Weights of a small mixture-of-experts language model, trained from scratch on English Wikipedia.
Size: 14 layers, width 256, vocabulary 5533, 83.3M parameters.
Experts: 48 experts in each of 14 layers, 128 SwiGLU neurons an expert, a softmax router, 24 empty slots to pick.
Training: a variant of Muon for the experts, 745M tokens, 6199 steps.
Below are experts of layer 2 (counted from 0) of a mixture-of-experts language model. Rows are named router (the router's row for the expert) and show model dimensions 0-255. Each number is 128 + 24 x the weight over its row's rms, rounded and kept within 0 to 255. Numbers have three digits each.
After each expert's rows: a language model's description of what the expert responds to. This comes from a sample of Wikipedia text that the model never trained on.

# expert 15
router:098159135147159091111134133163132114160124136189134149139111139149070123169104124096132173117130131134116181081131141142169180148101113128145055120161107121132162147136155177118112161157161137112149132158135126110109110147152149147131130076103152103129115162138150095116105129122120160096136102108171123128096117096109113103157084123118149103104149161137135143161108173157138123122091123110101124152125139118117124122114086166139162114144077108145121097170138110127127123104094098099153092116118138108106186156126149111142083081108158128152127089121094110112128169154116167127160136150092141115172082117149136145098138117115143153099112131112123122170122142139109122159123082102147118099146122117125164130097150102130139116132111107138099119143112127135143120117138155
It responds to: Mid-word pieces, markup. Inner word pieces like ay, ir, ac in names and places (Suqaylabiyah, Spaceway, inquiries), plus equals signs in headings and colons after infobox labels.

# expert 34
router:077161121139157113096154165147134117153136109180119133109160095167097098138132123098122170131126141139099131140151180158121138181090117135142120116144115107124120152152131156132087128166133117115164146141119151095114087146132148143124093121127136091101084123160136130150113132143118131135148070111140159100131117122128146095143111153110152097107149098129168124161074153127106109132133127113085114116104133073089109092134110141130143130108110145185136099156144099168119098089091116131160103091113178115085156131139159125164124081098156138111140113105095127125138129158135169108151122148117120104154091154133129131130137125128118125104118092116132097139113152159160120148191107118170114108145117124160117099089158101101133145095117107172116084138125138092163111122133128
It responds to: for, -as, -us, a. The preposition for after verbs or nouns, and endings as, us, a in words like agendas, Vikas, easily, Kierkegaard.

# expert 42
router:062140136146158107103130158141156148150125109148106133111121138151114122125096159120118165128131132119104148121150145160141155146112071159136102092137120113113144143143132139083114157138187100094136153144160128103112116121132126104116140089085162089117109164120143090149089142115106118114163112112147170125147114080120118115152132152120127114116163149116164124155104154134098081122100165094101108150124150123088109096126106126121145133069111107155132119135105102178138095106118114135168120115095162099090124119145146139140101084089153136094091104119131105096117146149135136101165106151100130104171125152175152140111172112108138134086074099081111113156152140102128134115121106106122115119139114118108170106095146127117164093115114122147093111161083147129164136121152123
It responds to: Letter i pieces. The single letter i inside words or alone, as in uniquely, experienced, Santiago, Jelassi, "[i]n", plus accented letters.

# expert 38
router:090157120137171107083122139139109113184134144162120133082092126115102102122093157113134136149127164147126158138173101160171116137120097148163115110159083118121163151139135149110092172126179125108162140152136118076089081136151159120103104121099183112082100153131161101159108119128101147105148108148136135122098123116119148103158070133120147137124134107120132122155106149145105117163089124094103125138101153124148106101141121110141163124127122113158155097150120110153144112121124116122168101102120136091104160124146158093141103120124138152104094128126123107119149181135115145132133110142131119095127084144152131131115159108113143146125103147106126101152105141151134114140129101114137125088119095162130145119115114107119167110133111122143084087152110171072129100140194182
It responds to: Adjective suffixes, table bars. Adjective-forming endings such as -ial, -ical, -ent, -ual, -ional, as in artificial, presidential, topical, plus table pipe separators.

# expert 16
router:118170115116155089101142138179125129132120140171100152105135176121115110152122139109101179127140157145121159124148160169146124157113102160168090122142109070100151136163134112115119121167134104102133159112152105132109131138160153137123119132119141128156105165167158124110100129093119137131135101094137150141115107124094142087147086124114163111105151125119139127181102150145136135119118105124128061150076151111074105104092102153175132103148124113163127099127108126152131106084131109166118113095135128099097132136130141132153124127102153148119098085094110108096132160126118116143144143164126122105133078158123138146090153137114144126081109125109083118127134146148105087118139111111168087116151156134089159060115121107117129133127117128117101130142123166085150166101104125
It responds to: Indefinite article, z/y. The articles a and an before nouns, plus mid-word letter pieces z, y, iz (Venezuelan, analyzed, Syrian, cycle).

# expert 26
router:101164123133160093112148158127087111140120149141115129094142147140142156147122131096096108115138110115092156125174138145152183102083118150166094095147124110088143140158167166096139106134152116118140169152123076149116104135172138126133130117119108107090124130148203088143102096108112140111154095108196171108109119129125134101128086143107165118111143154097135137147118173139123104167110131100132072130112166107129109126125110120148175082125118111136132091148157097141112109138093133122154118089128149115133143147139146106159121105090150138111101082130105127102109153141108150159120132147121134098139124135137129139093166089095116145121117110125094100152113131134149073165133092116154132104146105139120145129112147104097116101102118118125083106147100142100183137117137129
It responds to: le/ro syllable pieces. Word-final pieces le, ro, el, our inside names and words, such as Muggleton, branchlets, bi-role, Role, Van De Velde.

# expert 0
router:090162120142138091114131149157125123172117069135106149090125142122082094136105141099131136135146132124134161115128151149153148152112077120157096090140089105109158152161139156103107127138166128105176156149174126105123105146131138137095133097115191104085116134163148100137127126118110134115154100101144143117135119124101144098123101156108154084077147150101158112162106133146113106128073127106109095149136141134100097121094111129116115089081118086166145088150118114169141096130121100130138104106118141123087152140131144116153115123097157139104092064119120123127101152166112169125141119148115081115134096149131154147092136125127170129093100127097112120152114118148116123128137090115164115107152138117174162125122130092111143143108120109150094103132112155137165112084121159
It responds to: id suffix, comparatives. Word-final piece id in names and words (dorid, liquid, Did), plus than, since, now, United, and table-separator rows.

# expert 6
router:102170114147131100112115155138113124130136098131090142100146138144105114142103165108100163133143123151084130130145150145101169140130103167154086123163139108100148109150132144118091144171129106115132162140124118084108147162130135180111122095107141114119094144168153090144125127132099133092154105129141136124129127085104159106177119104113131104138153158113158168143088127158117107170087136115121132131092153111098100112128129152172159099120116090153128085158124126140147128139101105117133078093122113112131141141155148095161125099098169118079096129125091122117085155138105133116142104142080140118134157156163149147084126109126138117093146099121077119143135158148121107177162086119138106103135125103107160136113125104109153145092111113130106074163102172105166109102133129
It responds to: -ing/-ers suffixes. Word-final suffixes forming gerunds and agent nouns, like consulting, Filming, Writing, developers, often before commas or prepositions.

# expert 43
router:061166134135153084132135151180115111193142116136123156135144153117104126144145144103125146124141141133148123098138151181124157125106094152186121128182094103099139129169117153118122122165149121114162148153154078123122102178171128129095096118122146072104098181144126099161090164138104147140121121095139166109110092087098126120143111126127152076113169145117135117163101167128111118149093097129113108138103142121101127112126081137141120102125092122144152110174131122165149119130117091140157126093074134114112146134118135119144115119095161144138118088141119099097115169146128144135144122129113075115129142162138119149107158114120126140104112122107123131133110123164136089160171086091136112111155110101144128114097136116109106121100141114107103097126098130100145113130135128
It responds to: Connecting to, and, &. Linking words between phrases, such as to for direction or ranges, and joining nouns or years, & between authors, on.

# expert 41
router:085141130128141079085150172144124142169163131169109170120136139133125115131108138120128131122135118144094158107147148174139151173094122135185101120161124095088148154173175133107092148166159123114141127121129131118114138162126136145083104076125147106142136153131143097116129153130078122104142108078146157101129131130104140091140077144100144105079148144131146135154108148139112123148067111113118118164113151115117097119134122133132148107089090133149179097140144079147123099121136103135136128099102134088103124152122136100152119108111152124096118121124110067109121162147131147139122111141093119101114137156133142178109164120100154151107099122087096118124124145158145102141168092121148119120138131102140125115077122107129193099135113112132097100132111147109166105109123154
It responds to: List hyphens and dashes. Hyphens starting list items on a new line, and hyphens inside compounds or numbers, as in small-cell, 0-671.

# expert 39
router:129160153178126104124137150147130117152120102135137153113130152140112123125109144137136108136118145139081147123168149171148149166113108137156117148125120087130136124135139125100096129147129089111151167118134118101093123144145130115135138087120140129124100181145175112154107145121087166144114120084149164103095080126151118100154119129127139112122131145098152160176107149159106110140127155110122120122126148121129114111118106117086140098110055133142140148159129082190114123114099082125146120114082159095109146148147137109136116125132154099109103101096080132124115144176128150122175123133104084100116132155133165146132151091077123112114104113118091139146157118155098059133126096118164091114151135130149169122107148064101170098116115094100135127136130152123132078111141134
It responds to: Pieces after capital letters. Word pieces right after an initial capital in names and acronyms, such as ul in Bulging, u in Dakuwaqa, D in FDA.

# expert 13
router:110161133140125104105146157183124117171106147173131159126160165121108078146119121115093139139158141126104136094120150151144133140111115161146100115161117093112150134138147143115106157151171075120126124123144082101093112183158141131119155138120158122102095126119164161123087115127106137117153102060159146111105086127094114110156112160110123089097158105107162140143117150140103092162093122129089087134085138126121121094135088108120126108106100117146180094140156115152132111108108131124152124140142131099105140147135152102140119128107144134109115134090114117131091131131116143113127088167117097108161115130141116175138134106110146165116125127068105098141082152133107122115160110112177129095137108126125151115080129091071152095138094117141130104156098144099116110124134108
It responds to: Mid-word name syllables. Middle or final pieces of surnames and other words, such as Chast-ain, Wehrm-ach-t, Kore-an, sp-ak.

# expert 4
router:094148129139142084076115148133121121157094103144127158109137143145101131140115141107106158124142119132117159114141166178137131130117114163149126098147093103113155138153149146139089166149146140111152144135129115119098103160199164127099121120101150113107105159149146099140108141111117157116143100112138150103098129092089144116162097155123167075087148131123170134143098153188101105144089130138119112131127148124087123117120084128135123096102111080135181115142159108160155092111101118137137121104106160118088150163134130116161105099115162141092104096114101115093108151148141161116118136155110119111168119159155142161118161112123152125089123121089128114154143141144121111148122101075159101099139098117106152119086160100102163098120124114158114088104126140117161107097139147
It responds to: Biographical nouns, coordinates. Common biographical and descriptive nouns and adjectives after a or the, such as born, family, home, public, high, plus degree signs in coordinates.

# expert 32
router:096163133147145083074143163160112121164096110153089156118122153140083092151114126086109154120149127137085143118148161154134124118103101163160107141152126119094138138167151150101114139137170106093169132142166105101126110157137174127102111109103145109101100156150147096126127149112107119134146103094148159109110104109109138101150099180119142093111160135106137139160117132142102106173095141122127097142107150099094107100131114121156148105107101095154157109157142092163140099096122118114137113094086152096113162151150140096154115112101153122106101114123111092109114145138140149134155107147102103101142129160157157150105141115118145173087091134102098092165139150152136108156157099103151107101154124104123160106101139105113146123111105117121107099138100162107165111119157149
It responds to: cl pieces, coordinates. The word piece cl in proclaimed and similar words, plus degree and minute figures inside geographic coordinates and empty table cells.

# expert 30
router:097155143141153081114151146140121124146130100127100146087116141119090161158122152110147140093115167114100140092140117135122117125091110157134087057149118131116152141188157134115085141153132100126137150138105093111133097181121132121105117104118153127141143181122131125149095115132110143147171132073136160137088130086122172113142121139107135099123125170114153133125088164185113103147112123147102118136106161121103119090087116118158113133140137102130174113141135093161127119103118127095135116125107162108092158148141127114156108111090159136084095133114090153116148125132125107152161131122117129136110126151167131155126135140078113164073101128090099107124117126129142142106157055118142098117147133095102166097111134104112158117117110104132112099139111153105137094082121128
It responds to: he/she and -en. Subject pronouns he, she, He, She before verbs, and the word piece en in names like Wiesenmarkt, Whelen, Thorben.

# expert 20
router:071163116145145090118135149168132127165139114175112153099160152135129084132071145096098121118149120143132153119159135155175163094092112133130091102151130106087176138148147120143116151146158132111187125152115106127116143169147173142119077113098126120109070161142178104143118144104097152108153085106142152110119120112077119062146108141109119105103153116121145107161120123133089115118100150102114134159131143130118123105127122120131119117127109135180150117136097132135151102097129111116145130109110146108124133137142146107179105131103150159128108090120082113101139171132137162121149119176132124111096145147135154155108131112097156148091126131113090147159156136153126097149157094096171075093115125140114130136109126107110144124107116135129118128140128134102136078089140122
It responds to: Possessive 's and al. Possessive 's and possessive pronouns his, its, their, plus word pieces al, om, ural, ae (Woman's Club, archaeologically).

# expert 47
router:090143140152149094109134153143113127184081108132096165110160141148091120144084156087154134138164131142082158148129155163126127100095122157165100128147103118129137121149153168114102148154143108091152146141113110159106102174130160129098126116113170110126105149144160090112108138121095147121159085135117155101095111124086160110140131156104157099094139100121165136129113136125110074110117145144128078131119132134160132109159102147121154114110122108165138118179100099136135104100105106103192157082121150097126187136133138129139079117121146130127111109096121118111126192142144140135141123142100087116125097151147134149109122122134125133089133123108071116122111133181160116146131097132144106100114141097134151097118153117118124136097107115139099088155106157126156149114132124
It responds to: Endings er, est, ate. Word-final or inner pieces like er, est, ate, ber completing names and words, such as Fürer, clerestory, interstate, greatest.

# expert 8
router:103153125148154093100128147141104125127149070160129146136131103155104117163124155113155133087175099143112121111142137151161138149093119146180108147177113110121140132182146161131115130161165132111117154136146118118099108163128137115111101089101138124132082185159174100129073132109117129106149102094150145106132108106104121116174099142102157111108168123104141131149111171130112084165097111100120116133102146109125122099117065125136137129077114110138137120122128098135136117093093111142145109094112126101107131129141154150146098118118160147096100131139120078108118151149120142127153135152104108104147098161142141167056161118101148134124111115110118092145137137146112134139142109121180097092131103106154191122131151127104159143113112115169117122125112165090130101104112127
It responds to: Letters n, m, slash. Short pieces n, m, im, I and slashes inside words, URLs and phonetic notation, plus km and mi units (kidnapping, /m/, J/Z).

# expert 19
router:109144147129150087092131152194146127123111094135135136124121124152106110140142152103110147138132106130103105086155127170158123147123075135143075104136125108093169141155173126095103145151152113088145160154130117141116090149151142109110119094105124106105112165143160129149098138123105154107130118103162131102115110080103122128125107164137157141101166131107144122166108155133116107148119140121103096130132143102116095121141103126128160110129104099152152115179120104120142128128084126105156088095092159092070158152157164090158115080096137137083103127108109091131108155157152140140137125156093098101127122155146163145114164122094137134108094129116108097150120160154113091146149113111139098084140156101152151098085127110074155128111117108149118088147123156128144121107137142
It responds to: Years and dates. Year pieces like 18 or 19 after In at paragraph starts, plus month names, sentence-opening In, and numbers starting table rows.

# expert 17
router:091159140146143093125131153146116134156122110155134140098136175100105112138124121122126113126120121135100143139134140137140132156110120167131107121161111138125122119189156151100096118153164164104161157148177120130087092152149138131105072097094146103108131149145159119122099145143103146131157064160169155107119075076100125139150093149117169091096154174120156127142116137157115102119113141094138100156090132147097115098114123114157153121115135094196121107123109093175149111098109112121158120083094158108115154152136123120143121130095174137114090131132103107127121155165083133105152121127096129091117112136126122143115138106126153144118088114120094124164117169165153094134142126102146075115156129124137132089099146126112139133111124083132101150134132129118139110074134131
It responds to: is/ip word pieces. Middle pieces of common words and names, especially is, as in par-is-hes and leg-isl-ation, plus decimal digits in stat tables.

# expert 1
router:107138142152165090108142137162103119107108111132120173135110154142103127144115123130128188166151154139104125129132142152136152115109127139165107128145100099124162139144170151080125149154166132126177151148107098118095113118124166117129078089120131103151128133161174126136071123153102118144139103113114160091107131109110122105151092159151143115109171125100168120148123144143077124174107109112107098172127148132130113122125104101159126110113129083184134101140098135143111124125109134109145096126095151108099147132148130097143132106102150140102100082128080150064116169163107136132141126174138126142136137147145165133158185083128103138090169109134132123123091147138112148123132104104144114117177103127140119120130159101120148108142111099129125115130092178106139105120143182
It responds to: Name-internal ar/p/k pieces. Word pieces inside proper names, mostly after an initial L or G, such as Lar, Gar, Lep-p-ard, Sep-p-i.

# expert 21
router:117168138131146079115142152156111108142119120154102145072136130145073118140113144091154118140113142131094153131129144169145176129114104168156085125171124100106165117153143147087105116148138069116141157144181120104113113140159162151131139106142132117120089174132185094143102127120071130100137091109143177125129113136099148119150089149120136074123125138141142151123116149176092118177116090125124127137130156097126122093121138133133154127125109101162124116129142134131123115120124132120144105113119143113115187145121132129131096096113156122123091135118096079096140182130136189099171120152094131121143114161164162148119167114091133144110129096100116123157133132161120116137179123126158126088141109127111158086087148109103136134111141130146106125147120157112129105097121144
It responds to: Definite article the. The word the, and sometimes all, each, both or two, after prepositions or verbs, as in of the, marking the.

# expert 40
router:083161119118148093107165148152127111176129121173098136109121157125102125107144155095109148143173116149106158081158134175137151136109109140146094130138117111103159104153132143108112130128149121117119161133134107146106144144178116115120133114116151133125098156150141118141110113099104146112130106095144160146080128106130166138164097166099177090115128117132148143141112187134115109154101114123122118119132128118128115093135103123149136123087099139157141111144117099143149108102135105118115098137048139134105162132134138130135091093117133151136094127113102137108138140143120145122157087159126111132137107160125162123098173095125148133104120115105138126142154152167145117141143103085142048106153141111116150118074166108103158137086123111144111073126117133121147087079192168
It responds to: Possessive pronouns, numerals. Possessive pronouns his, her, their, its and quantifiers other, many, several, two before nouns, plus piece ig in names (Sedigheh, Surigao).

# expert 23
router:085155123152158088086132160160128127163113104158119154103126154142089100147113131090131157126147130153116136129147154174146130142103102141167096116151109095118154150174139155103095132148160100108140158145141123100102105165143168121104115100109138108100098172165163103132103138107095139119156108091145165103120108103111129112154102153103150095094163124112149145150116146134113098144099125110120110148116167114117109096112118140131151115107100112161150096143143091139160089100104106125154111110095134100102148145145150109166105109101157150110094105102097104109113162153139160127146122158097112106143114167165156161110156103108143153092101129113110124155143139153130100158131089080144097101155131108144153098095126101103160125108119105128111094132095171105166113103132154
It responds to: Word endings, comparison words. Endings completing a word, such as old in 33-year-old, different in differentiation, ought in sought, plus words like such, former, different, United States.

# expert 31
router:094174132142161082101143159164130126165121109159124158114122143149106102141095130105113130108156134139113149120135159177147158127112110144165114121147093108127156150183150154097086124140149101120155160128145111091106115167159162124093114088105153092097099160152160094139095140135112158121181099091137164109111108099103143120163105160103161095097151124104159138151116152125120111152099133108122093142115150123097115097114108134144149110105110099148152102133149098154141109127108104141159124103102119076109159158146143109160095120097174147123111092116090111113119152152107148128149142150105100122141101152154142146106149118117142150106118121087123088144127150143127098147147084093159094100158126110120147111094134102086155109129124093156094115115112153107159122105143148
It responds to: Clause-joining conjunctions. Conjunctions after a comma that join clauses or end lists, chiefly and, also or, but, with, although.

# expert 36
router:098159130153136089103162146159126123167128108156124124095166148137101121162119166111124106089120145142116138121143142131146122137105115142144107113172120122108156146156171136123112117139139079102164134138140125109147074170135195144120090118112120106135106150169141116130095155073076144120136083128137134111083087106098143113132142130079121112142137133103132153143117171122141102179093131125104121150135155092083126107108118148133111112108093126123157101149126118112151105119100123126142129116117137101132150177120112131170095156118130121110089138119118138137116140145077154158126110116111112083149102153150138140113150108159148120122119113094123140155137149173131124130168083088159119075147124101145148115124172132103188113090114121111113096134125178092142126137127193
It responds to: Mid-word ist, in. Inner word pieces ist, in, end, ink, ter, especially in Statistical, Distribution headings and surnames such as Lehtinen.

# expert 44
router:085155131171156097098135156167113114156118109151131168122115140134090151155110129100141121083148157143093160111138166162144150144122105157161106116150070080111148143188134138107107140127164121103166138178141109104115111157127150164105101090134135107119121131159148136155118116139127116096148105118155175085100098091099177094156102157116128099092160122135149144143111149137116107137128107130105094126126148121099129113119113104116142121112108108138150132135133095151131106089088105125142099108114168135090149134138121113149089100107139138109112101121110096130091153145102147127140106154087105121149138160150176135092167126072124156100115137105138124143126177121115102151140105133133118110137138137142138078086116099111150086102078112082121135116116150125158122113162130
It responds to: Opening quotes, as. Opening quotation marks before titles and quoted text, the word as (known as, titled as), plus name particles de, Mc and dollar signs.

# expert 2
router:116160151136157097098140137130113120113115097141142118098113130141082085162084125099103148146131149176108145115127194164107133142108118145140091129160113131118123168166139124069121143180149106089171128140136135126100129156151154118102119116099165095085110151141146094135093172111124150088148102117162147129118112099090148085162098148118118093101133119124135165129121130145097109154122133116112112136097134137111117103130083133163107116104104093159132105142163127124156105119095100125135120134081111118138132139137125138157119126092163125118111093112115110130139137135127126111130113126103121109146116138150166126116150089118185155094079119089142099165095149147139102139138110092157089100165133079157151129111118114115157114103095107137075110134101155118172109118137178
It responds to: Mid-word consonant pieces. Word-internal consonant fragments in compounds and names, especially pl in marketplace or birthplace, plus ch, stein, berg.

# expert 7
router:095173144132135097091147178155127130169122070167129166123095147126114061167114130103103150106151139134093123115127151164118124119105127156130126116146098077128153160121160126102094113155156098111147157148139102132103120131148153137132112104114152104107101167148167103144122155102082147126166094076122146077070088091125133102154099160122142107112141124104166133154109131150111116150110114125072130153122144132119124108112116133167130075107117113127140110169140110152143102111096107114135138125112161117125142145157132126129116068131143091121099098118128121124114148143117164132153144148065139113150129155142139141095130101119151128118114132101128132138086192154138071144131119120138115117131093115117150117134129129091139138117131125155095108114130142091179093110131160
It responds to: Table pipes, word pieces. Pipe characters opening table rows, plus mid-word fragments like ag, at, ab inside names and words (Wagner, exaggerated, enabling).

# expert 22
router:076141143154149093103123167160118120143136119123108133090140133133092128151097148125146148086158110142113126118145139141126136158087091152136104117145123101111155135166147161105105150156142103098157132108141116115096105163152173133114106089115171094103137168147162118138114142127092124124168109118129142118112094105110142122131116136103149098111179130104128125151128140138136091146136125112097103127121170093093106096101101114135137100129101099155148088149116119140155098087103105097164113103080126102127158143146157094165084104102150146122101082143084099100093149157099161142161112168096111092154123178178122138108131130116149151111122130101116129140122151139119090135154103098154098095142139119169170101086114099121141111148115116149100116170119154135156110107159134
It responds to: Digits in ranges. Digits after dashes, slashes or parentheses in ranges, scores, page spans and years, like 318–326, 4–0, 1628–1686.

# expert 10
router:101148143180147102118154147155130125148156090187100179117111157170080112113129145098125146126135141135123127099156134180169147119099142148124138105117128122133166157142122154136120162138126143092140137129142119152121109152112137164078127111121178134101118152150137127140097136126117119101135115113146128116132101115110150135164115141124163132115137157124148144141113145140123091162108123116106121159114133114134135127117112099158126135109097104193131108139138089132137136117108108134153106102112095131088097151129117098135106116102163140129097100093127073069119155160151150133149127142095137102167135144156141157093182115100155166125114130089076141144108166131112104123159104111169096120157108111141160106118137090099187121106117102145082102093087151116183083137152117
It responds to: Mixed mid-word fragments. Short vowel-led pieces inside names and foreign words, such as Jiu-Jitsu, guandú, Cheryl, authors, falls.

# expert 5
router:130169135152177108105133144175127108141077125143101135096124155130081126122099140094129106133156112144094144087131158180152169175116094114137109130167130112134121122148128169096090143118152107106171148154154108104100094145160163120119103121145146132118107180129135110151115154152114154122127114117145152096131128092126138126149085135148143106118148111110155134149115146145125122116119109120090106173121129129132074104145110142135146113087109126156163103131137121112143092129087115131108105109099139088108136150150144097140106109088158166103106118119102121100106136127110157091155114150085120125162113143158151165129179135100160122102126117089096106163135137135142121206156113077166123093142117110109143126123130120113151117123139091133092115173101185124159109133118145
It responds to: Linking prepositions. Prepositions after verbs or nouns that introduce an object, such as with, by, into, against, between, including.

# expert 46
router:097155139123135115073121162147122123132151093165129150094120174131095141134110137130153142122154128127115165093141129139146163153098112137171122120148100084130150182157142154118115127174139114111128145132124131102113099134145140121133110107124142123090100145169141101133107118097106112125137135085166183096128123130085133106158084160096156114134133135137130148144103115147101095154107124111088104148120145127072106124133131106128149125108104109150138076145128114142137105095120087119144064107075139100099159148158157102145119110104155154126116104086098126105079149151131153123114162151082130119159117147135116166135165061094162131120080132100105137168121135131135122128176078111140104113146127097135134131100129102095165138118115092152119104151089155116144134113138135
It responds to: Time-span nouns. Time-unit nouns after numbers or first, such as days, years, season, time, decades, plus percent signs in tables.

# expert 18
router:093154140165150084099125130158122107128136125152110127114128128131068111118101149085115125128148129138151153131141140169135126113100095123154089125152089127114165148159142129123123158131149115116149162129126145089156105160148184103084103117112142130116133112125150114148115136112089138098156099076106141114098111125134118103132101144090156071124131108129170136137107128122114145159100137121119083113134137082098089115114082144160141099080097111187130106128139115175134111080078074122157092120111146104092130134144142124141097124090133134120085127118109124094113169158136156135143140162102101132153135124141161127080136107114181127103115106107099109145114128134129105127135076094136108110144132139159164111087088085099145143101132115151109115134096138129134135094156149
It responds to: "on" and capital pieces. The piece on inside or ending words like Ribon, Upon, sponge, Richardson, plus single capitals in abbreviations like U.S., J.R.R.